Experts of a small language model: a variant of SOAP for the experts, 361M tokens.
Below are experts of layer 7 (counted from 0) of a mixture-of-experts language model. Rows are named router (the router's row for the expert), gate (a neuron's input weights, with its number), up (a neuron's input weights, with its number), down (a neuron's output weights, with its number) and show model dimensions 192-255. Each number is 128 + 32 x the weight over its row's rms, rounded and kept within 0 to 255. Numbers have three digits each.
Before each expert's rows: "comes after" lists some tokens at least twice as common just before its tokens as in all text; "comes before" lists some tokens at least twice as common just after its tokens as in all text. This comes from a sample of Wikipedia text that the model never trained on. Tokens count by the router's weight.

# expert 64
comes after: ",", ".", " he", " it", " which", " It"
comes before: " a", " the", " was", " be", " an", " been"
router:069092091109162147150130088139123139177112144123098087102088087166139127092132177150139119152133136127152142103135121153109105119130140111103159102136074174173117135090171039116131163130060108
gate0:098121076131149143093126152150129190127137156125102125122136201101116153125115163120162121187116122096155129186119125145087115109150143207060162201107035145139079186184098089174166152166075061
up0:097154057080168102137140067182138111112132149100090135099065086089085161148139095138153105154178120203124124066124164094139125104110140113094203184132078132185110122087118145156128120185067079
down0:158112128173126152168156149126096093172136131142093163159105111175106104053151107184099099060122117121106155151089138143104133100100151164109123117152174145131137179121131117134107168151130134
gate1:135171052081165133162123089126150142188150067136114103150179149157095156137124173154101118104103166123169153146184117140168121099142126123122131111128113100127070129142177144163126211123125199
up1:150170119102243086085120136099102074104130106086079191138115106153124144137181093121156075124172139153208200109150052169129135156165149135163105103144155158126122115090095130119085170168112097
down1:083102170149150136176124121102057114156166100135140102145144095138150124049139089176105158139096114111184113166110136141085095108147076126102103129102069124182104062082102176072123103179111138
gate2:145143181114092085148136111150101156156125175141067107114118171145203176110185133114118113151101079147113170149125162171166134158150109124125151213119149060175110088163156136098108099124140093
up2:121077121122162111162099086105144124108082137134128094090049158117149149089091109097085118124107113158103096116109156125135165196144096141219095170050094182101143088057122148139084166114112104
down2:102171170107156172148127154157118024176136150147157179159171087134138156091127121113069096140116162134123110140102108182145174155186156100139147125067139160081160097106119114126105149149114096

# expert 53
comes after: "0", "2", "1", "9", "8", "3"
comes before: " |", ",", "–", "0", ".", ")"
router:119113181124082135146170127123132086127127160068098108099141103054156116137152055105091169124124126194090157114138137135098153073125120104161152147076106149102139108136119174114112102130142119
gate0:115176136184099107113143151146146146098148148168168151099123131090154101169100103157124123146128175093099090085193117100119095129134134150110093101104157123130119083136124221116198136132105101
up0:172155161093126133129125134151122163113091070080161141127174191154139136105134080132143123116164189122111150157120136139127128110091117104146108121136069118148172120125131101158130150088201125
down0:158143181042095110061133171098112148119120081132106127062080123141166088180128169132131081086114135084142134125160152120138125090084137177109150176172137080133181155150148103088102066179110116
gate1:124137119101088138164168165125154128208127124130096133156155113150116172199138110136123120148142096132179120097106107143135104073198078045113051155145123134168111068188100121161105155057136156
up1:121118154112119085136111095168113102142149077142118131128211151117155193128105081124166128059116071084103166119116119132177139135098059116147070198141145143139114073109067077142163145136102156
down1:182158096102142103182166134105129092120083132073098151164162124162103132119141168085139125100114168111137132190155130138168139100196137112106129085134163144104077112155159098154104134092119111
gate2:124154113187112088082156107122122129139117131120138171070176142094151103157062102137115168134087159176110142153160133149110106130107176147086120161172065204143168180133135133136146105062116153
up2:135117091156112126074139031109061111113130125133074139138106110128120145169080117161113151159091161142139198105141187119102182149165177140114163114165089053074162124100114115110158168140123178
down2:133102165087048072170127146137111165117111147125136141109099167162189114207174110112125120106089128177083140163091138155067141140113060137125150115106181093074119162128090107105144155108160125

# expert 16
comes after: " the", " a", " his", " The", " first", "'s"
comes before: " of", " ", ",", " in", ".\n\n", " for"
router:154142092136094090120105136102159106118132076139147115109089107124142104101168131162104108176175147096086098175090146097112136120125124080073167129130116172114137141203155172153109106150126153
gate0:173188096129140108151106169042154112160139114137175102097160094162069152141150074114145123194094156145075117121221072144133115130120141120083104133074174132101066192186133158122091091132134185
up0:134144077117072145116143170097124104092150154111110100163110103087185176171140138160188140150140149177127104097094126164126126158201065093109113130148143147037109128105157090141120117073094130
down0:126181109111094109148188119093114134073134123135113170155128100095154087143120126110131140123108129167077127088124170170096121101073113108161188170091139172170130170111145139156144142110140097
gate1:170106093105113109151109088068182164126122104151127124151177133120200158148102124077150147166162125097144125113120085089158102175035095123055186148115189097113169101118098125150128139148178180
up1:149060113111163215139120139119157156149119193114178139121112139123092096103155102115110133168089095116153091114170149103109116212148100135138154157089177170141111147197143097181097118149162105
down1:151163130166162159141110141146122188132187174148087158082161120162112179142089099104187074169153125113126171103140121137142152121136100097165124152145157141117179127162115121108097093190146090
gate2:143115142127122143084132106099161118126093143128097114081101120147122156212119131103089124184125093159109140176146089117152137122169108172081192119164160148159075088116124122129097126078072130
up2:164124031106099142169101100103127124144056133084077115138114100140146160149089158113108177212121075141148087157157092163100138065137183116129142094098151106144074138115132146176140143134130126
down2:105173111103078089129087063093159201152139096112112123098053140118091141199118152125121170097101137095072076164150144139102115119122104058093177100075118129179119139082145125169133089120127066

# expert 26
comes after: " the", " a", "1", " in", " The", " his"
comes before: " of", ",", " in", ".\n\n", " for", " was"
router:131135143102137137174098123111126092161121150100109134110123101192135122100111103192107150106175042085138104116162175116083133102112132066114154124132168091090178117154183170149121164100138119
gate0:139120144202096152142117142143163127160073215114112093165124135132123150141112126098149112136089142166103155148165150191153067084108124162127147128119147015080157174133136157139109064099097146
up0:191158112211138177171110138134152132148141172078110148152120140136131180173129142124139160156122163119137131103159147169134090118118110129171099170144161113085121177107159171161119104140105192
down0:089120137139143168166115151151132104129147165114131179127100137164107152000140133114140157108089115150110120193162147158074141132159091098119200068134125102110140118168157162128154078172059132
gate1:098138099112154081147143139152194090101133134160136101141086162174133124100096116177114131116187069101130117122144106066144077171129103131145156076115178142144172108162171160188108095110101101
up1:121094121101133111118161162178135118136123115151159147168191122178123112105196102116121096091141104102064151123113112131137150143181123184133118177134125020129125085081164127098142145099190059
down1:086120095125141122109194106142130136103133113155140146074102135112100132156176136149145145125077150133084132113127137142135105154129155128139049137048095170091175098106094106118107130083131101
gate2:134138167121189118164106080154187168130119209122185119144058116127174085193150152106138149148072138131150154082170171127155173105131154149115116111134141099108108122177152173149162131103129145
up2:141140094152131130132129151126101156132121133059083157153128125108118089129110169109137174128122120118081117126077125167202119169084105138140052121128128216122128127101152126159138134124164118
down2:138129136100186131132157143154101158133097156209097172195129115134183072168081080152139099111151104121070153144117132089155117144119074133154139103081147098147179143106147029166144177114106116

# expert 28
comes after: "0", "3", "4", "5", "6", "7"
comes before: " ", " MPC", " –;", " —;", " +", " Yes"
router:144077133094083106117132207178072114067138090087089125112094159170148135135142160153171107122168149104124105181076103083104161106150152090150086175150192125145137093082130102064077203118146143
gate0:135160128093160107116183201167073095142094087099140197142094178126113137203048118131127051098072148143074144091145075111172154099145131140106156102114162146121119110175106053125094179129114156
up0:077167197129176117086162150152108143095080105155137117131153161157152063106119145099154111075113161099085155089159200154118168156081134142130069179145148110074135149158083133133162125121093100
down0:174158158125138143137139156166117167129138076172196062071138121136143122115104094098100135120070112113131169175121188106120157129104147144169209099161139178120126144079094050102156110156168129
gate1:182081133113119128127157122122170153124145148141156140167128153127124133176080108106147204110129111145169137157122105074100136097092158083082155116154089170165110122114108192144204128124113116
up1:127095090148115119104112095083130166132147110068132117119139140159134097133123161144133149088076106106149153112105140113136111143158163073109164156127170107122045152143074114125108138189118136
down1:113176112174106125189159189123150125146095127127111147161164132160103119121078147117120047184132155088138160055123109156119089108127125121161183120119061124146154100139178143096169158172095143
gate2:087117211093126109178197095150193097147166117127101154078096134131092139092079180089086140193120130093122084112137147110126060069102117159182164150121123080131141088155151091090121118129104119
up2:130148106051117160122133085130130086134094145140116162051138110151104124120139137148167108084145131147139104118111098146118113173102134168140136133158149147149087107037132154099111075114110120
down2:129141151119176112148132163176145112116130113174108091146119138112109154114144138189171134126103146127111171191156135105107106161171143109103176063137128113120171126089158119145128165080132155

# expert 2
comes after: " ", "1", "2", "9", "0", " ("
comes before: "0", "9", "1", "8", "2", "7"
router:149140179200138158103138161104128137145163047130124130127106161100107124186134096170065112109117120181128115133140132104120123142118093151142103149169123058130105122126135154188112115127117123
gate0:171099154114110152161145101123131113123110135114109128154133097173183142147126151129093133178111194133117120153151143097118078169105165137148096119109110069147123087135116115174178130120121173
up0:084132124092047120111159142093194133101071167117124154120129080126129117154155112171132132119151110080144147167156106099127126136146137217113164126097169151145138178096169166134122166211148167
down0:110083158120154097080119144094162102165161133131102126123158148077137144169065132079128138128043128109184125105161126194098093175031108133144111161108167197118082133128092140128118105066082076
gate1:150192150124099153126090102073134203181095115105102154133126199144148138166084118136087112117117089147176119151175141145154082093149047112115048135129053134131131089187065102109145140112145142
up1:126236097080201128059136158112098117175140120107127199115124166136127153118121104068201184123148170144144144101090102145103111144178150149077136126148174097123080161121127114150150102055161133
down1:131150113120097104096156138056146143146128133095160134129152055118068104178127066145154150113149139116049081129183159140143133142117116140160134172119113127130099092094085092131115134134122114
gate2:163130128152145158136157139117141147125128138148157181091114169048090149152113150187125143073103158146101161154115081101134056127086086142173106125132168116140147147118152157174152101120157104
up2:151114148104129072062119141124098123123133070144114113144135085115065078096074105081148103114186092141187111093191143092205134088120171073164113149170118128091093124097183122154056145102152148
down2:184130122097152129178147142129109146095125180132186156149134070081080113160124135082126157174145125192115057087114086143102157193097147109133156151142144172176145143135121100111135067169136148

# expert 121
comes after: " |", "|", ";", ":", " in", " October"
comes before: "1", "2", "3", "4", "5", "6"
router:164138156195106122125128103126087143171130085106168158123167150080152167144146102124110144074168102165129111157110156104124181129103130141166112106102091078118127212104155156166130140157139157
gate0:180135147153125124104193155108120138221130153107133116155175128134098107146150114141132103154161078117070102118158086077098140138117136120076085046088136131175143116118143080131065220054128179
up0:101167198162118063144144144164176124128084128145115131120098127127145157145132101127095134138131161122135139106087185082067132090157126079118170116185109200072126143100183142164157177165085085
down0:139115156147166135106080119163103105174169140091136041163102112167117115139083100124189145113109099108140122113134161114151124155167159115118097155124142132092124137112182107130149060110161112
gate1:160169175141157134163129129109126193180127146103132080090177179134175086182081115131102128088137152229131097146096114145110124051093168171117111146186099153130133114101107140093152142125133164
up1:143099147140185103129099128088071047110088194067058115110150120188121181123107101155111137144095117122132137167156084081147107147188093151161183100105121126104164122136141114060135145150134122
down1:105127123134124116155115123177147143109161106123103128168172138114087160103173172155103155123110153167127168124140115193182111082078096129163163100144120119102141106099152145126056090083086115
gate2:144083123192136094111165078137133121112160157169114155069109164088115102164162151118133139173146125123085109139127192143131092126138155132145119091106067122147202114152117114158125127133128157
up2:090100104112104105103127126116125126179117118087158049126143142117106171090151138098164127095151153134133172162141075121136154116151135127203102103110150100158152080103078131097084130145116128
down2:117084112097137082148100171149121140098123115054189098128189135088078155123159115124094115158124122153146189110144098163131103129171123120139162152125210102143144091150190151119116100175133100

# expert 56
comes after: "1", "0", "2", "8", "3", "9"
comes before: " |", ",", "–", ")", ".", "0"
router:061106141122108159171183135118125131138111169106096102106132089045097142123127116111104179113131141156104134122116117127102136091158125096136143126132093137085149092156128167127087079072133065
gate0:101089092095118115207181107061104135152062103104129088142077130114123181118174081103084184135120134127136055099163130129110154066061119192134093190155103169143107135150063131171093139117134125
up0:177125173131142027094116154201154096155146153134136145151200089180103114124157131129174142090190041145097144175161135138166108125118104107143104145123124111140138098152137153100125123113111121
down0:095117081119140130138200114200112162075101144147156119121101128116136072222162187098144138134098117101100156127045112109148102159134111134137110157148110146180126103148160116101133178122123184
gate1:157143119170102056127133127144119133171088182145168155130145121104158096095164207123124134217113132179114134130147083191079124125099107147071128108086078110076106147126120167093121100069065151
up1:135145139125112113070148056139140157121127105153101110130119113122208119151135120150117177136125110124126134192135097147098168185159136109174096143127081092067240053082123178141157148148075138
down1:036119126150156127163146136170070111098104117144131154125129137064138131147097002173085169104106149132122113083090118109096143111103081102173100128105176116136153141142148137154112100084155104
gate2:141134135113173037136197099121103104180164123141141156119110186103090132131109126106058162194147128132100099075161079096190196167110104071154137139090103133122098096150121096126131154170127105
up2:089119137155175186132114110085119141140130160108004093129085176131138120138155078121127098122159187116172131180173187124133189113093154171135115107140113079085136140162168150158094139112138158
down2:100130118119164129125223171130121164163105120160130152117104130125084157143147218132083154108133181141106153141138117164162092177083139122122128093144147163149106113125105167094129099132084098

# expert 46
comes after: "-", "9", "==", ".\n\n", "\n\n", " was"
comes before: ":", " |", " |\n", " by", "==\n", "–"
router:068105164142118121067081160137107108137109164066091082115134154082099130127085134083057117131114125181085129110119137120148089123133107125050125121085133166073118094112087133105137160137148179
gate0:150119113160115114116159105137189115137127199112091159132157137134106105178073136187130127155122062099117089073095144157060095118118128143085111163146140101138134198175107128102179102066119079
up0:135165098146102141191116184153116120101123068155146053109115122134159146155207115082182124128122139132098150187177110129075171134121081149175119164134070177088185136150086084119098148071108149
down0:121141115091118129151101150103163089098147185093126107139112098175135063167144105074168089173152142160137113134153123126141105158141140176117105110111149099121140180099216094110102213197131070
gate1:119150097137147121101133158090067142148109114106090142125154199166099121154074151118112183139119072119100113087129113109127100154050133095120073172092096118096162055117112125088077067123059141
up1:074131084091103110143152114116152192153151097133146137079160110127158101121151110154104117180091144115144125119087152089083144115080131145156140162096129141118102109120089095111124130147053116
down1:102121073178151153073149095120173110104121123100102119072126110100098135123096138147055152196150139175175167101081112180188124130131094089138102162131149097149092123118101118099119145094093119
gate2:107137107120160113145147125149119181131124125126171084118165152114087156159177131077090163134183073137142131124168106159127134149020092116120104102112090117050099143129080124092141188144095207
up2:161109174078096136103083077087116177120064137151143117119161154072158145065111172132154173071134076140149148133062110098138127123138147152101116117119120100106147146131141141135107132180180096
down2:148115119184105100166133117149155077142124086117155130146093114163115179183047106108112155149111157120117098124099141126122098158103121174150110131157117090123147110141157112134096079174153120

# expert 1
comes after: "9", "0", "1", "8", "2", "3"
comes before: "5", "4", "0", "8", "6", "7"
router:138142126073097100099157179132175111170098103091079067104139086081165110137098155116138137119147100137070137144135155175098142096085103123180112116079140123093088151128066133132153085092146144
gate0:108112081118132085084152086152153167072106106125143119161135144135132134135155116074077133145118118128140135119177201132160167157068152182210099144164115153070130149133148130147101154166113101
up0:134109105141148148143125160225125108117142126127133147200149061202117109146140147146113159100123137164153071129138132132174107068110107108137133159147134098101094177140193132139152115122126177
down0:133131072150123166144172114104092145107177135118090082120159163161113095132098163120178145129128076145141160147068089142107127136102167143107156188118081105098127128152108148138093169095101111
gate1:078166145140109132153159094115165137143099125135154167189148126116194112171165110128087158119167173150101144193186244127198119099127198135092137146085120143095166119059128070116178183079098091
up1:056148140115098178118102096127140139171156124151107141147122163112117090173098124129133113092198143091158139140168166102130140061066103155136124111136137186130164174129141135111137110191130151
down1:180120134171138143135137118110126125124160131100141113116125099097121095148157148131176097131109168129165108164164137188112148133134140102146166119130066099106101088136069086133125140076133095
gate2:115059101132185146127130109091106141140167105162138161084161122041157149131125186074120099115131180127152097109129099192149075064182120122155144147128121103114098196125147103155100112113136102
up2:084158096147130142135143166121148163106155171170102098098059071168138138126160087122119100128181115104121120116154135145146047157152095120179088141115141118157103151073124135192184122162117124
down2:145117116141116140122147129108077094100185164118147169091159160099141157126118152068112111152138116182129156150142074107094106096139123121097131060119124174170125084095143088119092154097106126

# expert 22
comes after: " |", " the", "|", " in", " a", " In"
comes before: "1", " |", " of", " as", "'s", " /"
router:096126154128079182122120170164112132159198107102151093110149067198057101131145097169160124103178117111107129103111130146076119119125146097122154118135098098062157190092166170125086146141184115
gate0:135183103097109128180120123131112154121112156106134132111148176099112127093085136096165128134178153127108152103126103113170163169170104182161179151163113118070134122147154129188231139152136128
up0:172072156098161062151176101081090119113161131122120149096123179131089139169110120135133127082184155119122060183090126121076123103121135107109106153138133107119148111142109103160132132083104092
down0:139093144146123081162078122105107146117154163089125143127101101126155130074158149132163162143161116087098119122130164124173083090137161170059114144100083142115130136134157095131153156054133119
gate1:040138151059154098127134154098099118168130065103086073085115111147081098171162103178152122098122126136196169146124191148125116137090154124097120152086131087141168113089111144193166128167141112
up1:146120131161116200145096147109101118220101085145161125094102151165096056129148138134133127103139169096130171157149117090154118132181133115112138130140123090187149123135102090096142166069121160
down1:125181147163123157115091069106084185077174106123106121077109104099138102149157127123125187152071119192108186140105125142083121072151127168183125165116143146201059120109149111112191111085074107
gate2:102109134150127115072140154090111150121081089101143138082115155117086118143100128104132114129085174119106195141099069071179120128173133144157155070153123135087106097143158157129131096139118165
up2:133141123135076087122118070138150154142056121124124153146097069110106197143152095152128141120107186101110154111101123081177094131146144120114106120122145153073135130110111162087131134095059177
down2:113201151083113160134143164136167066143168185109170138191211134125138070099173091112104102114154129121103159113125125109106127121149122123116154210140120117112143082095122096114157150115090154

# expert 62
comes after: " |\n", "\n", ")", ")\n", ".\n", "\n\n"
comes before: " ", " \"", " The", " P", " —", " A"
router:101138146089134060186143091118127164136124123212148170158106138164103089107150086139152127182121144090138152131140114138136074125125095122109119154190122165159132129114101073121119122115094160
gate0:093067140151103108119133143083139078126120175178138140034072110139116161110112116097105151127079127138166133092124183080129104107102193134144107118116156130099197133121163144152111136057191116
up0:054160138108165125129142132165149127117038083115153169155146154115112094107027111101145064125144145155165115073110159119132123148108144144120116150153200110141063132183120130113166107104164110
down0:152111116122131052139115144141126163148136123119137172097147074198151162072151153081073157102097043103211117031084152165148070193100114163136180123161169098074135158142142188074138131156085091
gate1:101120185109102097178168101132109136108149119128130162141114177166131127222155169048143113138069121134073136088111103138097111111138112142145109149134141081184119105127114175101100095200120081
up1:095106122053093138160170185188184098075127127087133127103134172152133138133110155175096118095097078078114162140129145148093176107143133134109173079187085177084087092116156090190137162121073112
down1:164099111098110097207169177138104095128095141138153078122175182162159187165151131129103131147117151110057151141070109103124166107108117087138133128069169093115156153126185155092108146151135161
gate2:090102115160114116106127107135177121219100127108149164096106152129109060151178125144147157090121145037100110149155134064148124151156109123181135130093144139096163171138127107128056112112144140
up2:144115118146162153132125121133099175146101140107156091138136135123107140127164073126136119213127133126119191090134119150107124144130075080088060154172143135150148107100077139167097138157127128
down2:116175169128149148148092171135064136113152127158103159076070122080128115120148170115155153115149140077135131130110091148191138079161123123176145159066175143146096168141110092148141118120155162

# expert 55
comes after: "\n", " |\n", ")\n", ")", ".\n", "%"
comes before: " ", " \"", " —", " Total", " P", " The"
router:126112096114119123110139164134125159147140111189170149123087161199106127103144037120164159129169160110132112123141139093117094138164107109150172237174207159164093139103092115106107088123077134
gate0:144179097154091104144157127119115167142175133143127105166151113071129126121091106122092132103129165054162116141133137101150172153122087092129108119163110150125147174126157158089168136133077108
up0:165149102110156111138172117116126119084104155147117099127126172170132129162121156070058106164102172162103103063127139092139136172180119123173196101124154145161158107143138170162117122137083167
down0:117214171139111094124111159084178126119105175108160116115143105036102143165116201125120088150121124094107068124086073115106194157175177084135099140164112105123165127107113133174133128143142074
gate1:119108094082116176147183180125132141149165115154135057072136164168151129149162073140162097139187134125145121138173150107090115117124127089122132113086135095131139083098103190111129123130059179
up1:067170113101051135157140143106101106066142083101104123154167098196137145041117161097159177169097079149148143179155152136138088160124116113165112106084191101144146085117191149111059126147144158
down1:129131103080129095108091104155092176103142102105115193124190139110138088161137148130134083083086106076122166120092137146138138144129142194138127108126167094171066158161093099159049145102140115
gate2:109138097137116189114134143044141134156147181117156095145166144211136117160154123041178092186134144070124127100133142116129149062059105118117126151103170124159128166117092144154113144154059154
up2:126153162136158093122175110114148146138132109084079135109159185114088115127169124173195200083110129135112092158170080179128179169138178091096106078181176163096155115097125130140115100142145189
down2:127149164115109160189108124054134186188181160062080097096164173116197155054158114112127114115104114104105100149132106132111112134156197128097112159123090171119112133092107110125137170150131075

# expert 10
comes after: " ", "2", "1", " |", "0", "|"
comes before: "0", "9", "1", "2", "8", "5"
router:191219131077105086129152145101146150146090067164143137111151201085104136205145105119056165175134011155149120098176122080159134121104134205204076183113121043128140156102148143237132136091142136
gate0:129137148162194113095157163081110180113133129123151101149131123083159128118106116134118109119080096168093089121202093126087124119132151148171117166113044131123135121124110146147124089116121134
up0:165108130147188102106121126103147158103138139159122089123105173079124130166082109141140171155153127114074100163156137131141114144051182131123124121125090109098115125108140199126181111153205111
down0:151195155166182166094090215122091122111135112154138130087114161076149168063117089143075161101152112070188098106163169143132191101136088127088144123149123126152125133113140200071154176130154082
gate1:131135144110178166151121195123145113083086203092141167137149157147154097119171092169077172161144106147135163149158133121163127120074101110127079122129018100154083178114136161138158124133156120
up1:131205128122140148108128090118112160181176143080166092131114068113120125095084176091126099170096119145153153076125121152147102142145096149135139101066181120091154083090103040142091132185174138
down1:120169130169182095093138159197148137082113121133091148135096224108165140110145161090130108173107148121116130104172175162092086139149131117127086104167186134127108107114120108106108126088121085
gate2:105138145189100135131127092173097162137104112137184148180139122117185094166107158188167132097111144114162147199156121115159141150099091134206197103120150118093084125106047160142115113133123148
up2:138159115128141137167121168199115156121073116183147117115120092143117084122184107134105151133125103125109135139136168172103141110073141113117109068075115184106143116115048153101098113172135119
down2:178127088143169176160189146133109140101117111186071094207068122044049133152121115133094122161101141153111120144149150130073166126120169122135101146184087074093184135152132104149113152142149165

# expert 15
comes after: "1", "0", "9", "2", "8", " under"
comes before: "0", "1", "9", "8", "2", "4"
router:183120160148141111083087119129137153046116059093093130141124121166140084157153093138162095093112123189114169147147130136114143110160101157098159131107156104127092102104078177158157175088153170
gate0:065154152172097141132089109175209115076111058126119176091125135099139137181074147104114148145082113152128138107129135138100131073123184109151136068134135092102162118154128174148137123129072182
up0:140091142125072097150124085094113171086067124141122123152161102109142127165145146098138178070105145119105069134107125144122089119144107114156135127156155127095134130189131095167133133169122114
down0:115144094181155195128066119089120145147098107154154151057145198154136123172098077161143123080093118132148146141183149130079155175077156148109070104122130101147143186149147112179138109126196131
gate1:163136125067116138172167144121101134121113132113182150106092127150107204197092140133053150134127110137125070103090109111055122138100083080151119111088104102125199156103126193082090087084092166
up1:121111122080144168129110139175124175113112100129126120142139069113133128112103195063072129150133136194142125102133083102124091096129081189135085124181116155154119125151113116161128148123132102
down1:093090175100125109120138116131133176086152153106188149105159081126140169238088129100113185143122126129131102110113138105124090189120134132143154125149153172180142093079158081115131097099159090
gate2:172146079181093160157127138107183175115128090140163124139135165111069162175155145195100131119080143172073113185124139116103131081163159160112145131079119101173169151161133162159113147118180191
up2:099072086178081087082130142108164190124094157114056142133122094184069137145193138102114148085107145123137111131118136108140137153145133092138086130170152128145146109079154151121140146175125165
down2:134057102110156117121117096182112119157125098136131096119138124136094047104097140120123145114205111091107126135139124135152187144144164143148088069086173128186233110122118163129150179114126125

# expert 21
comes after: "0", "3", "4", "5", "6", "7"
comes before: " ", " –;", " MPC", " A", " —;", " +"
router:090061107091071137070122177154087117116145117102097148146064181144139187123145142152190113130170117058116073153057113058106122142177183090111142228142151160171160124128130115109114230148137101
gate0:094105156126150086113109131110087177120100121097166129151134191086134100086138161117159125091107151102124108150166128127130169133119112204113139163177139089156113047173153150136116181071153143
up0:103115091184143128075174130106025134101151143122189095147217135107151105101164186197137137125109137108129130100163213163167154096172116113182143139125147111148125133175126151080112147134101155
down0:117078091155107105145094092162152109173108129132115156179148136214104124001130207136121118112136142132145114126117120112109147191115140149076098238134138131138055119139163139176135105132107213
gate1:144125149132131119137141147113141126182118101097153133166050102013086114144133170130102065120123079145118116096185104091097082137129147119161153154173158146161102166159134083123100136170094043
up1:098054158189104153085097126101086114191079162133128111167105177103135069157164170095136114103096132153165181114113137126113156107140164109129164147104140136135095108151180185117048104135100111
down1:175091200126139107102139087145081128128117175145088166091134136120175137180141196073132133092119176134170122170170121148154132119164116161065114144100133089130099136165122103151102139147141095
gate2:105103149139134150119128151158194150144139165114099196190132144047101145158173097144108078132118108080137122173141137124116093145092125203097140138107119117072136136200148198149137109145152123
up2:157110111102117137136146124134172146129125108139104139096139149151155173141133134155059101095127101150111083123133152091132111094158143098100132075120124169165109064095101109127168142162145051
down2:133079129109156147170149108110134143154092101059102072089108107134091130181119131128163157166203124164169190103162115139142075153129143171115120150122096098175097178103092132107112144131115142

# expert 38
comes after: "-", " ", " (", "–", "==", "9"
comes before: ":", " |", "|", " |\n", "==\n", " JPL"
router:132134098148115108093081131099088110132135135108112039145166160099121160147095168086050099088126121157106153126110117111122108148148151094052151156113086165090099127170119156074214149135135129
gate0:173144111086135157158137134069115168150115151102112120166141144127142179154069136127107102074066089119074083119104076169153140130129073102070083143099067082091112132131116153184183138106135150
up0:114176134149110161138123089137103085144145150145071142139104088136146146134091098117077120136145066169170112112138086157110115151142151136181099104147109152205093094127182106154156176065112133
down0:120199131122119065131171125108147163143162113133135195140187124157067125140107116135159126138137144159096142082100127132127147118112130143132118076153174105133106116102137143163096141132159197
gate1:124131145116129145108163166061097157204079096161111106126164162141111151149158106132155220088082109087097111120091103130133192095122139064089163084166055164085082098107132158153155107158120154
up1:087162135075097141110210113087080067183121126137153107151131103131068125143120147120111049127120104142139136093113176116073129138113102099053093178133090128129166155162070148118126084153165140
down1:106131168087142143102133110145130147126153105091144113115133088119116131115110087086131177153106098152095075148117095154105111101115149150114100114079130076162136181176167144091161124090159152
gate2:088142049128104064083152107123156148162099201175093070117161128115123077157115104111148127081094102195161102159141124126134135155152125104077156057064075098114213145158103133116153181096146096
up2:207130147136077084201145105164134186178128162096171151141121100119154109110158164195148169137153134113126164169098122157142120111145141146116154127111147086142127134099109189112129106109121106
down2:134123164105140149141117148128179124172099160049131116203102105177145107151115156148140124149123129040115130138116128129145103146152105168155124147088131160175100132137115184143143155103167194

# expert 30
comes after: " ", "2", "|", " |\n", " In", "In"
comes before: "1", "2", "9", "0", "8", "3"
router:114135150167155152144093149148109104179211129109116155089153129037139184094181137127099121132101118143127182136160131129151142117159128169152113188132156059114154127132088179144118149131138128
gate0:131093101175152106164113104075122166164105149123103068161132090141117064167141116125103149159132108217146157116120128138159111149165164096100123113171149141133168096194165148161143125150154091
up0:126075165097117136143150139072132150117155135114120139161107112155135135096104138093187143147157111123189137119126154125104110132114143127155110076151106111130112066157120124176124168147126104
down0:153163173166129129169151124155085145175120158090096122116114127173147150182177088078105151131151102141097132100136121118126175136100086056043117167117198106147135111107142096114082151102166110
gate1:139107131111166148129171149154102155144118176100144126164171174123135112100140111123090155121066162181122140124094142157091124088140119157143116112123127126202196185137084117188106103069105169
up1:135126146145121102184148077144126108126118150098154153097113121137184058165155150144123130190186145106124097125119125153188141148092102083128103131144132144143157128039103145083135136061138113
down1:163184119164163099191144147097127097150160142115063158129158168135160115190144166154163145130071126164095111157154134156146134107160120137100191099170071173102109086192129124125147158170112138
gate2:172139120166145108102181145073143117123149230110136103170077159143209198104128118115094118151143095153182157180091175125100120103149166135114112187136171116118143157086160131162156146140078139
up2:119142130116162136104138159162130106142144106148166184149117169141136151146154149135125109108185185134113147132070120132134115149128083164168097089088141200173122153125124148118116167125140167
down2:118128168127117128128111190147088119145114120156088106195100162114145143213143097082158125126141158151104139172158109157142075127138183103100133181145164126127116124148139218099107137081128099